{"num_hidden_layers": 13, "n_experts": 96, "d_expert": 224, "router_score": "softmax", "balance_loss": 0.0126, "init_std_router": 0.0302, "lr_router": 0.000624, "norm_place": "pre", "qk_norm": false, "parallel_block": false, "init_std_o": 0.0101, "weight_decay": 0.18, "final_lr_fraction": 0.0, "max_seq_len": 1024}
Below are experts of layer 9 (counted from 0) of a mixture-of-experts language model. Rows are named gate (a neuron's input weights, with its number), up (a neuron's input weights, with its number), down (a neuron's output weights, with its number) and show model dimensions 112-167. Each number is 500 + 25 x the weight over its row's rms, rounded and kept within 0 to 999. Numbers have three digits each.
Before each expert's rows: "comes before" lists some tokens at least twice as common just after its tokens as in all text. This comes from a sample of Wikipedia text that the model never trained on. Tokens count by the router's weight.

# expert 6
comes before: " ", "\n", " 0", " 1", " 2", " 3"
gate0:483455473507531501495503505492480439534488476510483487490500475469523481520524522532519578479530483502533513473511515507470489492526475490467532486465542521464522464476
up0:490495501510589502473479534521509531538486493473475494504535458473504478485518492503506506493531499493556532454478497473523512484503460512486498483497493510453519483466
down0:479480488543520512503483485527509481458482532520509501478508535508491559535538483443498543498481505534482513491490470489498503464475514459549491516493485526482535501604

# expert 82
comes before: " the", " was", " a", " his", " he", " had"
gate2:466508505474504497504545550529485448482527514518453532481503482467512492457492502476464521467499476504507452542502521466466488508492510494484533501509499499494529456535
up2:495525489491526499491500505555490512507551495516524520508547520492516489511491541493442479483499464508506427537483517504469505521492525501507520519516506491487492459512
down2:480529470499511513481533510500473472528510553518499513472502471525472487485480546515478523465506480534490512537468506482506506496455545504491484500522485509511466488535

# expert 70
comes before: " 0", " ", " 1", " 2", " 3", " 4"
gate2:515485488510480490503516534481514511484510475492522486532506473504499486505521530484468487488477527542475520522526514493483509538502512515536522480464505502514454500452
up2:515485500508531480496516541529491516482477504493561502505489471467506491496510536481520499526533531457547497493529469493472489492495516528474569504487513493506479527468
down2:503497538487468512511502501507472466516515463512522471554524505477476483511490504477540507483518473465503494486487530490464498497497467487480500467500526480453540468478

# expert 8
comes before: "-", " as", "2", "1", "3", " -"
gate0:479513502473473515504515468510471476472489517518482497491472517514519528495503512505525539487512493541495465502529522481486458550472500510491524512507497514485517510516
up0:512473453483480500528542500488484519494476532507534520494562473484522522495549499497511495515504479521486485488502509519507524536518494504503498503507501530489508508520
down0:495484510515498500504493476462534497522494504534474483529514498523480484494458502497500513494529503505497493475497506480484451470517540488497468529483478497498464522528

# expert 55
comes before: "\n", "The", "==", "In", "===", "-"
gate0:517502465507521456517492546482505517480509487492478511495529501512528503487537511502478496502513534530497506528476515513516504517525483469506506550507507497529455519550
up0:489513489460504490502467502467511515497442506496535457496474494496480538495519516533498512523510486504485496465539492510489465521509495505494526504531502525531527538535
down0:501523485468524465476502510494444465488542515469485519529518495535457549537501496519537490465518492478452513537494502529509481485501484476507515494483528497503491535467

# expert 90
comes before: " the", " a", " his", " their", " an", " its"
gate2:499503464487527478462532526529487482546480512468492525488473505526504497520518532511490523516508527488494508543551506465525526501490496513473522512495520467488521521473
up2:504477516508473464490516509501505515511513508496487496497480519509474453493523547490454536495475556517519495519487493490462509511465562514513482525536501497481535474464
down2:478505547522513528463510520437484540502513526483491479572494499465501537556472454479501472517491460484523539477491494506496486487487516506527480521482524554480473486476

# expert 48
comes before: "-", "|", "\n", "=", "==", "==="
gate0:460481501468488510525516544534506521483468484454523522487529536488481495504520529501524497500461477488493557534488500487499508493542482497525512498475500546494539494503
up0:473436510497510546498512496469531510547457487502506545531473445507530450488542515526498528483447466479528494541473536468468485466526483510485520554513508511496491477476
down0:483514481481512517488488530497484507519559511487481530484509493503525510448507509493436518488536533520517513529490510508517528538530495500514496491509549493476507469482

# expert 57
comes before: "\n", " |", " (", " League", " Championship", " Cup"
gate0:482510480499506520541516547481487521465536485459485507536473498475509556518483530541502454495461461465510529518456478501489504516470451515496468453569525515492536527519
up0:504538518510461492504482547538514515524485502456498514517480495519516521480496507556488476504481478517519521523490523502474519490507518541488513483533510484504543512506
down0:508519520517549497492520515508515508505468485498528546545457486483532506449523476519489510487495474505537482470504531492508514462486502491467466534526523470516448494535

# expert 46
comes before: " |", ",", ")", ".", "/", " ("
gate0:505495550498495453509519492500498452467520486477472436453507453477545529501500487477497509509519481503505521479481491484498543502495472473502491512521507505492468514482
up0:526501483533517471493489464533478485523510483471506499471457509521516517460495471506522442490520467530499540495487551474492503489493491493532497543486462526471470545512
down0:467501549468512493521508541505489525501494543486515508471479510496521517501431520480515526520473485470483519493490446449505450467523480500497534518496513504486468486513

# expert 59
comes before: " |", "%", " km", "°", "–", ";"
gate0:496489491528475487514489514502497517503454491482510513541489516495512498506514460533466489524483455494510493526502492459471531505512517513474487535516484495517518540472
up0:471512464514505507535535519549537489452447543532458482425540470495477484509528503501534499494502514516468548477496479514497507500527525479455527505467513534495484468548
down0:513511499489477485494504506468521492487508447460483508509513534481492489490480517520528479464504504493503497510468521490508543513521530538448516500514465529491524504528

# expert 35
comes before: "\n", " ", " 0", " MPC", " 1", " —"
gate0:487492519541486455502511478518489498499474495519505462496479494478554482480461494515466510538469495505509492514475507537506496456481486497504487517525483522495465496471
up0:532509501492473483486512485474502493508479490508491446488513548530580504451471489513475551526504488531483508522488529555484500486487492499521474511522519492484491485493
down0:499445470489475509468491488487511462499524528502498490510477492509503495489494507492516520492479514525497488514467500486491515521430462522454508500526530512470475484546